Weights of a small mixture-of-experts language model, trained from scratch on English Wikipedia.
Size: vocabulary 31745, 78.4M parameters.
Training: a variant of SOAP for the experts, 454M tokens, 7740 steps.
Below are experts of layer 4 (counted from 0) of a mixture-of-experts language model. Rows are named router (the router's row for the expert), gate (a neuron's input weights, with its number), up (a neuron's input weights, with its number), down (a neuron's output weights, with its number) and show model dimensions 56-111. Each number is 128 + 32 x the weight over its row's rms, rounded and kept within 0 to 255. Numbers have three digits each.
After each expert's rows: a language model's description of what the expert responds to; "comes before" lists some tokens at least twice as common just after its tokens as in all text. This comes from a sample of Wikipedia text that the model never trained on. Tokens count by the router's weight.

# expert 19
router:124107148156093084155106173114080119139169110168112095161136115110130097074143169063072059106126111091135198110124159103124114090146143182060116110088157097054043142141
gate0:126099103100124110176136143072120118103181142149148123135133081162142110144086207102086095197122097088120129077126109105096099113115135130112164152085127055134105050113
up0:115112149202139133139094134168079090173101144121121113124081168068116166133174100149102096076184185123171108154129161144207153166141113122146113124117120188147147155174
down0:119085091197139148108147143081081129117120114136126114200063113085160076183083137123158147135181148083147098147075115100168170157130102116126140107104168103101165130146
It responds to: Nouns naming roles, honours or positions in sports and biography text, such as medal, place, member, coordinator, politician, Apps.
comes before: ":", " |", " of", "\n", " in", " |\n"

# expert 6
router:138106133076053106092099146192158096184141178149132127175097130128104137132127156109119100147095140114104192144087188170112121132155189127076100116107171083131212155088
gate0:114174182121163103149087157105103146177139143107169169168128177139120135077134133098157116141147117136120165137126088141057159125107146108125082172162135128124147111146
up0:108129168062102115121054100181137169116161154126140071096108118153122124090101133107126129140181136121131148173105159122081181144154115157087103117128121144163066205128
down0:126117191138197108140138145103145149162187114108209128091074061119164111113138198156156135087140127130133148160111077157192127075156097095101112129159141132112121135099
It responds to: Pipe characters separating cells in wiki tables of results and statistics, plus semicolons, slashes and dashes used as list separators.
comes before: " ", " —", " \"", " +", " −", " —;"

# expert 27
router:125104141093153148182122125160149165089128128058132109174078142152097176147141030137067174142082133111151239164120125074119118155125120114138135136066105070191099170126
gate0:154057101128157155128171133099166127101082138047173165181149128130091148130149169085155141112118160156140166086156124168075084118125099118125133153155136168078114110108
up0:120078085093109046165166086117172121162074154133133140127184133174099100116128142133144144108169145127142156069136116094154203137145100057119087129118147161146104160134
down0:119105126142132079181109085104151097123106083102125153232112144185118166119154119125150112139147090155125164126131166098111156134153164111177183140182160113221089169151
It responds to: Country, state and city names, often after in or of, such as Japan, United States, New York, France, plus foreign-name pieces.
comes before: ",", " |", "\n", " (", "'s", "\n\n"

# expert 18
router:155148137135093121149109148072133067101160232126125112134154192127111120152142206137143120075161153059105168149101115172174143134123130142133082053135149110092105201148
gate0:148141113172124128092163131096128137120174130133114069078053162141115111104192119123167134145137139127106103117123112135152110104079092093098186112093114116135170178154
up0:151091109117130090114101138170110146192136111058097142119136125143144205161087128142076128106092096082083178098130125162114101104132161144166096158150136166137118074104
down0:185096110110194122134100142138107104100155095103103088155135114088137162097113068115137089167089122132165127155131109153067162103108173109172114114100080158160143148135
It responds to: Common nouns following the, a or a possessive in running prose, such as film, series, family, station, Party, University.
comes before: " of", ",", ".", " in", " and", ".\n\n"

# expert 22
router:075101145077175179152144163098173127148117095149122110130121077101126130166121091129129064088117137098136166077149114147175089166143132122144178051089140163102086093088
gate0:134133110117134156114105095160119076142190100114166106166169063075105121086123128148094131090111110122109122146118143114107168061176117120110111135134122106095175177149
up0:125158114098171177098136120128093124150136159143154100115116126094077087109098077141125137104043117088098165094105113069094165088176117086091143095080068094096134174051
down0:195140176145093099123143118171086172090118155134188089143165085074145153121094066125095057084105150081124168138094008101058116139111132149114172147128142130151120170115
It responds to: Colons after field labels in infobox-style lists such as Genre: or Pope:, plus middle digits of coordinates, dates and counts.
comes before: "0", "5", "4", "3", "–", "6"

# expert 36
router:169125116129117099134134085110159156091081084122069164060145110039127128171117151117147067157175111136135107119084097138129109136114118167135146141090148113113140102195
gate0:120128160109170092070138122173128086130075118139080126091115145143129087131147089091134167114116164079167158118089115137107126131082132102106150147117078101067104111120
up0:128084125113108085084105154090105147130155068121145108176109103157135153187085161121157113168090163141106145119215136159144157088148135110138072129128191180125112145102
down0:123118175084115122145114136128047114123180136135115142168147124136130126100108172111118171168091121189101096129193199125122126143097075159099137165126129071102082096091
It responds to: Final pipes ending table rows before section headings, plus section markers ===, and units like %, km, kg, laps.
comes before: " |", " ", "|", " |\n", "===", "=="

# expert 28
router:124117136178142128133185159116126070162144152118113145103141172177116159122146139122165145109159081125146189123156103183100119146112137125155125152141144106086168080093
gate0:066133121119115077099167130097112098155133142143113119090061130132160081148104117092074142083069159177191131149136070099124166102136123105119107103102139121182161181102
up0:163069079156112122105138125047127203092084158161052098152102159143115150087088102118115076137143161142096145134102154133130127154092133160173109168164079054113114112131
down0:092122133123124124109138128174116137167082125114071097118108159139131189198100133146133176105090146090137064139160123104150114121166132127142119125123179093182129132137
It responds to: Words opening subordinate clauses, like that, which, who, it, he, when, plus belief verbs like believes and thought.
comes before: " was", " that", " of", " to", " he", " is"

# expert 30
router:144204112195158123101101113147161183121110141123123153086135051143153128118119122157130185110079058146112129133112147144079114128144086106168090183175154138116123140093
gate0:119138136099107119095104117110155150093121134146135151129131126192161109140027124136163078085075134158139100132092186093074115088138154085172147125137084148087126109108
up0:109154057121100135183124180152158122111137106151105146170116144067112135109173130138098214186120126130155151103137100145169144095143130152151142135158156088206151204141
down0:126125087134118095148149198090155134108123144108162143067094129115123144192119205154150095121157108102152087131126153045161102124138084170119136073064100055092085148141
It responds to: Content nouns, directions and suffix pieces finishing a word in prose, such as area, south, building, ed, ize, ffer.
comes before: " of", ",", ".", " to", " and", " in"

# expert 39
router:125153140179098084070166119180086056103086094158097104138186134122116149131149114094132100143178159112140097146129115175056161137091152110123070165133088147087093075126
gate0:184090040126190129130082133164068094151114092135081070097118028101159140143130155092143084103204161100117163115120101109081101148123133152136055140143143136164090085196
up0:088171083118174202062086106196181147135158111180165087126113092045165117083134165106144094154146147097144118159112120112068108114059108132169141091153147081135117124132
down0:146137110131118104087145210147121137165101130147178150119097136123133183183161134081127100130142069085126203159158143147122157146102152114121151133137088136176113115087
It responds to: Prepositions and verbs in athletes' career narratives, such as qualified for, played, won, scored, season, League, Cup.
comes before: " the", " a", " in", " his", " for", " at"

# expert 5
router:064082103206185154105054138063126140174073111107138096144094099107137183086140112153167132158068113157126081143129106118078132085132173059096123131145119130156137104126
gate0:111134099161115089086199134121131110040113116165144102130100129122091133097141203072202107139124119142107089158134097136085163120158186153189085146095150145183135088125
up0:099089102139176096173143096137100132152108129106189120123112098163156131118130125174073105104122165119124189152118117176110092128138149134069129121142165113099097127111
down0:083099147129187122162124142135095146132161121176115075132161158084101125130070124118147121147138195115125103119121131169072097113148119117076148068159091182091125154106
It responds to: Double line breaks after sentences or short descriptions, heading markers such as == and ===, and the verbs was or is.
comes before: "==", "The", "===", "-", "=", "In"

# expert 2
router:139155167069095115167166115167142126094085141092127113144173168202167135142136186080134124155095190135174074135149119149087107156151159159109115137133160140082120121129
gate0:104128104088144205141137165168089162124095160162129144110143148113053128100085137098094153115156169073198122141091076152091144086120144108152107115096143119065141086100
up0:145169196175143132094105103132152118122158146057106131146140130131175133146100141142164149125129073097120121149107151129126091114093121182092104114143147163180100160148
down0:130165081118165134140164126158176163149144107129123169112139150157194134114106163142179104148092135051155160095179117055147057176154094104114118112204116127092102149159
It responds to: Later words of multiword proper names for places, institutions and teams, often in tables, such as York, City, Garden, Ravens.
comes before: ",", " (", "'s", "\n", " and", "\""

# expert 26
router:124147104041116211138164127187124177120117130131141126126149127145124147159132126091069134184066153094160160175125155072107095103115117120148142164127096148166090151105
gate0:103136130111126135120073122098120130146127114149114138136089121129086161139095118156106122120147208117121235140115153111086161194135119097192117102152086126130145133102
up0:096159149091188178178154159121195162112168067121130148081096100091175100114153142109120102154090107148087171139173152111167130150127158100102097161110103177142127133149
down0:105068118194101149113122154145126073108127125143125104094143137034148098086186104127145118146192161178136136142115164107148162162178087121095102115121126099092181117106
It responds to: Given names and word-piece endings of personal and place names, such as John, William, Mathe-son, Ladisl-aus, Rob-les.
comes before: ",", " (", "\n", "'s", " was", "\n\n"

# expert 14
router:166089084108143088128101158166113129110115143124122073193132048134131118090138127088107139122158154142095167156120116103128111123142105127163151130114152135140099066091
gate0:128129137153140124081071140099132103067183124176138126111136099081117144157141142098161125154123125145049132119135175129128166161175165087127174114143105171068162135068
up0:098164150056184142142077119120154127118145152087153155119208120107100111121112104113153116115117156120094136158132078117101153107151147147151157154122105110115181153090
down0:096152073122138127109169142134100114097105090120095051133153118118182100140165157151168126148047115096115145074112145136156129166111107116128096158143137080182081140188
It responds to: First digits of numbers, years and scores, usually after a space, dash or parenthesis, such as the 2 in 2018, 1982, 1,241.
comes before: "0", "9", " |", "8", "5", "4"

# expert 31
router:169165103131130092158081046142166076089133124182115134109144051210156143103108156122156095146165176172082167160175113071110168088089170102156178146131168117175142114137
gate0:071105023166182173145103142099183132176084136150106100137116070150138144129149130078125119120040121038131165139163081060080141119168114124182149112129096075102189162089
up0:149092071178164104132078124138127119080123093179150099136131138158191108123129094101114142146062131070120150106105128092073161138187134123144135095099069151102135165188
down0:175108115157150081117151141109158127072185092100104083146101149149086078122145169097094173208166108173147098155136106130164119133133141162115112085139155149100161145161
It responds to: Time and relation words opening clauses, such as after, before, during, until, under, than, when, later.
comes before: " the", " a", " his", " to", " he", " it"

# expert 35
router:158111101089110121115141119097169155125099091118099158101109103131057079073140142158158080152177157121155095112102154118173171102112082191140099127119156135125144165199
gate0:132137111197153103148143102150153092171122140117165202137160115094142113096180148148119163139111143156156080090161107174172183118122112126040148099157135130097130059106
up0:151157150076172079124082143147087150088111120173194138154081076188158161176095145115090152145112155089142139108077129116119100130117124100098152148122108092160094158113
down0:042136151123170098130135133131157074118071070168117132071106092171130160151136136095111131124114081146060187057093106117156078121166152085197099134146144166124167141175
It responds to: Single digits inside years, codes and figures, especially 0 and 9 as in 2016 or 1979, plus million, many, annual.
comes before: "0", "1", "2", "8", "7", "9"

# expert 15
router:125114127144175146115151124183108154085109127114170075124103160160096125123109096147159167076122077158098167108170116127144097104147118099104124155126079115112116110162
gate0:114116139113178135129099119162189118156131116106142130131110163135164112126101117140133053085060089123232119044180106125166092113118135047175112127126141130080143147096
up0:137158151150072110124160144090097180094162131131158126117117036111164115158102076122144154182157172125044165193117134119130146117087103174099144122147156148152116154182
down0:163084146054139152073150107059119083122191154106106144153133110141047080141118160163132122132157148138128169148148147102101111168124119131134148105160150102137145122135
It responds to: Mostly of (also de, for, and) inside titles and institution names, such as Secretary of State, Doctor of Medicine, Committee of.
comes before: " the", " his", " Representatives", " birth", " their", " this"

# expert 13
router:163089063139127158159149165131048108144088154092063172072079137127186151142140137125106186064118135117177117110155178152089113040138175061152152104144150114142084110142
gate0:127193141187137174094098104138117104126157132107111080145158121172144122153100097117112124161107076145120150076194191149147122040122087111114089157098129156109146115171
up0:159176096157084173119081098099101136090103082151127082112123144194126132121111077107123165125129129140056071053166090133188137123114057134137124138058084176116169121138
down0:161141091147121101118144109108166135137126132169115216192146109197178120141105113147083117118150175158124183100176118153141064043120143129132136204074171110134112140081
It responds to: Digit 1, sometimes 2, starting a number in table cells, vote counts, dates and coordinates; also prefixes like ex, pro, super.
comes before: "9", "0", "8", "7", "5", "6"

# expert 0
router:151111116162152158130208164120134169172103085115072177044121173167110126151149122129161116130116097151094146166119088123149053061092135087156089113119106096140196126109
gate0:153192111125107120114179146166085145113138081117115126124155092135098143183123154098065115230098137121162133113132135183113095141129135175145096124132188121115119145122
up0:148059104130105105139107122165114102066132108106136139132068146114152154138109173134163156106196188126215087075188148112146145164184118132087133093162070097155108113158
down0:152126126131136144164136131109115105108169142137100147217140132149150149129108090114083187200093132109103067083050149195154139142147169111208118075152085120121090101150
It responds to: Pipe characters opening a new table row after a line break, plus approximation words like about, around, approximately, and "capacity of".
comes before: " ", "|", " the", " \"", " Total", " Party"

# expert 37
router:138132135096180130181086170095118115155074153107079118188169123149121114113135138132103087175136134124040108138149133176117093178118081092125123104137174163113105065128
gate0:078082109144109054143086127131144161120130172112161139175126133111137137045080126099084105101070083111096146169163132111072218106158167104123108138118178149083167168136
up0:075123202125083113098128124154168150098139097114046181115151132159084154104100152122142124110116125139133143129157083170119117082160092104136114113151145161150110124201
down0:168082117166062099193121119063159171164123137149112168085122177129114126151078089111076169122119116104184133126167148129119092146108152113181151106199179120145132162161
It responds to: Bare space tokens inside table cells or after commas, right before a number, date or score, as in | 5–5, August 1917.
comes before: "1", "2", "3", "4", "5", "6"

# expert 12
router:087104086133098083123095146134151160111138108134088194146173173090166179148156132158122082098069181175123139117088197106112200119071157179123161170058193123135144185170
gate0:112114138120110147166144190104179142146145144153094098195131151115166128102122142101178155103070135161107121184172160156125089135118171120110164162087158141153107111088
up0:092116090164126158086142101116131122141133097140128152070143155107084142104186166100072123177150145109159065078131073067101104109086111169115155128150116097098112165128
down0:120151086105114219135110113165149084138151123079222102119107113136101095116122114099127124061142139097132126145181101150120077123121118125120130113083089084078124098146
It responds to: Prepositions after passive or relational verbs, especially "by" after laid down, nominated, succeeded, plus from, with, between, through.
comes before: " the", " by", " a", " to", " in", " his"